config.yaml
balance_loss: 0.0106
init_std_router: 0.0388
qk_norm: false
tie_embeddings: false
init: "uniform"
lr_mult_o: 4.0
lr_head: 0.0121
schedule: "wsd"
Below are experts of layer 6 (counted from 0) of a mixture-of-experts language model. Rows are named gate (a neuron's input weights, with its number), up (a neuron's input weights, with its number), down (a neuron's output weights, with its number) and show model dimensions 64-127. Each number is 500 + 25 x the weight over its row's rms, rounded and kept within 0 to 999. Numbers have three digits each.
Before each expert's rows: a language model's description of what the expert responds to. This comes from a sample of Wikipedia text that the model never trained on.

# expert 9
Description: Infinitive to, modals. Infinitive "to" after verbs or nouns, modals like would, will, could, may, plus unit and compass letters in tables.
gate0:516527534505496487487464492484495505513491467500515508454479496542497526505507470534532498506501497499492546498537480500494479549562510487510512464499471491548468529481516506539521481504483494
up0:493491537484495495547487500489486450487510495521496487484516494509515497511502535533467475481463493550507490487493481529471502421487532476500511468468499504493460521513517536525521536580501498
down0:464491531491480499515523481480486541550525539483486516519494473468516509497497516515510485470542506512474535511496496468516528488511493501467465472545511501482463491513527493490432516532542469

# expert 11
Description: Function words in prose. Mid-sentence function words, especially of after level/sense, plus a, and, the and hyphens in compounds, in ordinary prose like second-year.
gate0:489495506489477517483518490519497477524493530474522454462516480504473507510503544461466472513512470547496533495510477513508522512509527515520473473479506501510499502496490497483521534522472518
up0:521540533475467503499493473488477531542525452538521531530493536495481470472528503506530524503482500517486513475511496469485499513506487506488527524495511476482495537529447511488506516465535446
down0:511491475456488528503489486510540458527488508491488491508461477498495510508537463510467556499474507488567532456524493516515518507523488521453499448513504547474509497463537499503531501481470518

# expert 24
Description: Common nouns after determiners. Common nouns or their final pieces after the, a or his, such as game, family, album, team, and "b" starting body.
gate0:539476453471496481522527494505537511530516468537559523535485485519532498514516473507509516496525519495455519541510489491521498450465508477509479504504487492519503506521514469450500512484463515
up0:453506537495515498530560504499488536466470536522530501444469513478496508493534463456552508522486483493519522508511494483512521528496523552521514494511471530479476511503520528485507469440521509
down0:447442537496519466502486452489493486510488514487534475489494536467506489504505487471484515501491494520508452505521513476511519507539531536528526533465527499469487497503521457530485459498448514

# expert 0
Description: Word-final name pieces. Final pieces of proper names ending with a space, such as surname or place endings like -ton, -ley, -ham, and York, John.
gate0:498503485500473489512492533519515497541458481515531511489538515492487501497468508479522475539483452517517535459517500524501478455529475516480498468498511491522491537474536478481463459466518495
up0:498532507497526498534507512529536475489504490476455506493525529499520479513494490521523457498482544511504465496559498483474471501504489513485542490508508504485522508451513467515533522435492500
down0:468511482491496547526526523499484526523555527479467550542491471484479472491507510526501456492539498492495476491457497510482517495538528483543504501499517457478513473493530484504524486463448540

# expert 23
Description: Coordinates and punctuation. Degree signs, decimal points, dashes and list hyphens inside numbers, coordinates and infobox lines, such as 51.45°N, 3–0, and k/K pieces.
gate0:509492521494544491495520516492468471500492482540469472516479537501496521518514480500456521475464478545477510505481522485564459510527523458509497541522502515484522553480469460488523504511480511
up0:480471494488495463526508544540491491498516529530512525522516547484442508486520491488491518513516450504480463483512462506470492529465469524515534480523470476472486470480518484523498457517505490
down0:511500525461513527454524515529497530488467483529475538489492482502485502511502481559518538521525566492518534552508482540489533518517499538548531509500477517500504456468496486529488542564494492

# expert 25
Description: Digits and infobox ends. Single digits in years, coordinates and codes, colons after infobox field names, and paragraph breaks ending infobox lists.
gate0:508509491502528492461464488493539520504530486530492503476553500508465520497485508478533490494485523483476549504521522508499458500525529522483485457502471523528506504529504502522466505475493510
up0:518519483501493507473496536517512481455497503532542519527487475503469532493534514512494524466485495533497477491515533505495485479519518500524457508471519478517480471507444464450512524455494515
down0:522521509485520514491493495514521514470500502512468494511497487527504528463508456527511485490496489474530473479500503486522485497497493476471544450490494532479503468449494510490473516394525481

# expert 19
Description: Articles and determiners. The, a, this, its and common adjectives like local, main, new, usually after prepositions such as of, in, at.
gate0:496513477473512497498449529534501515531526532508530497489510510495476510477464493489503543514518521546524510498504518495519495532469498511492499508501521486512528514456527571506523492466499512
up0:495514461505468494458523497505504443509506537531514510482518479526496491484538488508483490525497517505531470535497544537492514540511483477494500457526521514529498498505511499558486487519512533
down0:499516546493493454475481520489463535500510532480476507503529507505508500492488481511522496487506477487543505452531483469497504483531502537441498480479515524520487492510479520493491511463461492

# expert 22
Description: Capital initial letters. Capital first letters of names and sentence words, such as M, B, N, Y, V, plus some inner pieces like y in dying, em.
gate0:498474503516510522483505480462511474500482506481510485549496533514495519485504501498532518447450492454475475486502509464475484496479473514442505498486495504502501514491486503464523476570504532
up0:524507487498500439489504486545517494478479515502540511437515498510504496480535545523471510495512519506515516503522475498527486494540516523518519515514512481475497520513510511480518494434527497
down0:505425501513469504476501464493529495468496529514476527501428474488497486473492563467486483500487478513483532518467498513481496507525486465493497511481505539493470497483473501495501462568500489

# expert 10
Description: Foreign-name syllables. Accented vowels and syllables inside French, Spanish and other foreign names and words, such as ou in Gouin, é, í, del, de.
gate0:443520537475494484508477488499519488525462505516544506482485465516517523468477484461528523441499519468493475522517452549483497502519522491477485502519568474494498485490485495522463511482516490
up0:483499508473486490504464545518478472493519494499520533496451547546531528527499535522483511508466501519450482478476544503488515529503520486496510510498461508533513487496479484494515506492508494
down0:472494497530490537523484474490501500500455495565464520501503539507493535483474553503501489484486517531500518511465506523526482517458546531490523489531463552490523513498482510528534536490536490

# expert 30
Description: Sentence-end spaces, stats. Period-space ending sentences, "us" pieces, and numbers in sports or election tables, such as 000, million, Qualification.
gate0:488497501503514515483533516513505514492458536483551474506492540473499508491479485511488542466542514468474486503507527517502557572488531503546501495509487466465489508485495495529519478510514509
up0:482537485488482520512440460510480506460495472500497494471495468523536502521507529480507491533511484506470502483518496468531422491526497523555497515472506488523520486513519476525512523510471478
down0:531501539473480495523501513506484506460532498459486460482522488475511540495486468503518503477474534522521465507463485515486479506485490544493478496441532478517502509496484513533486481529501520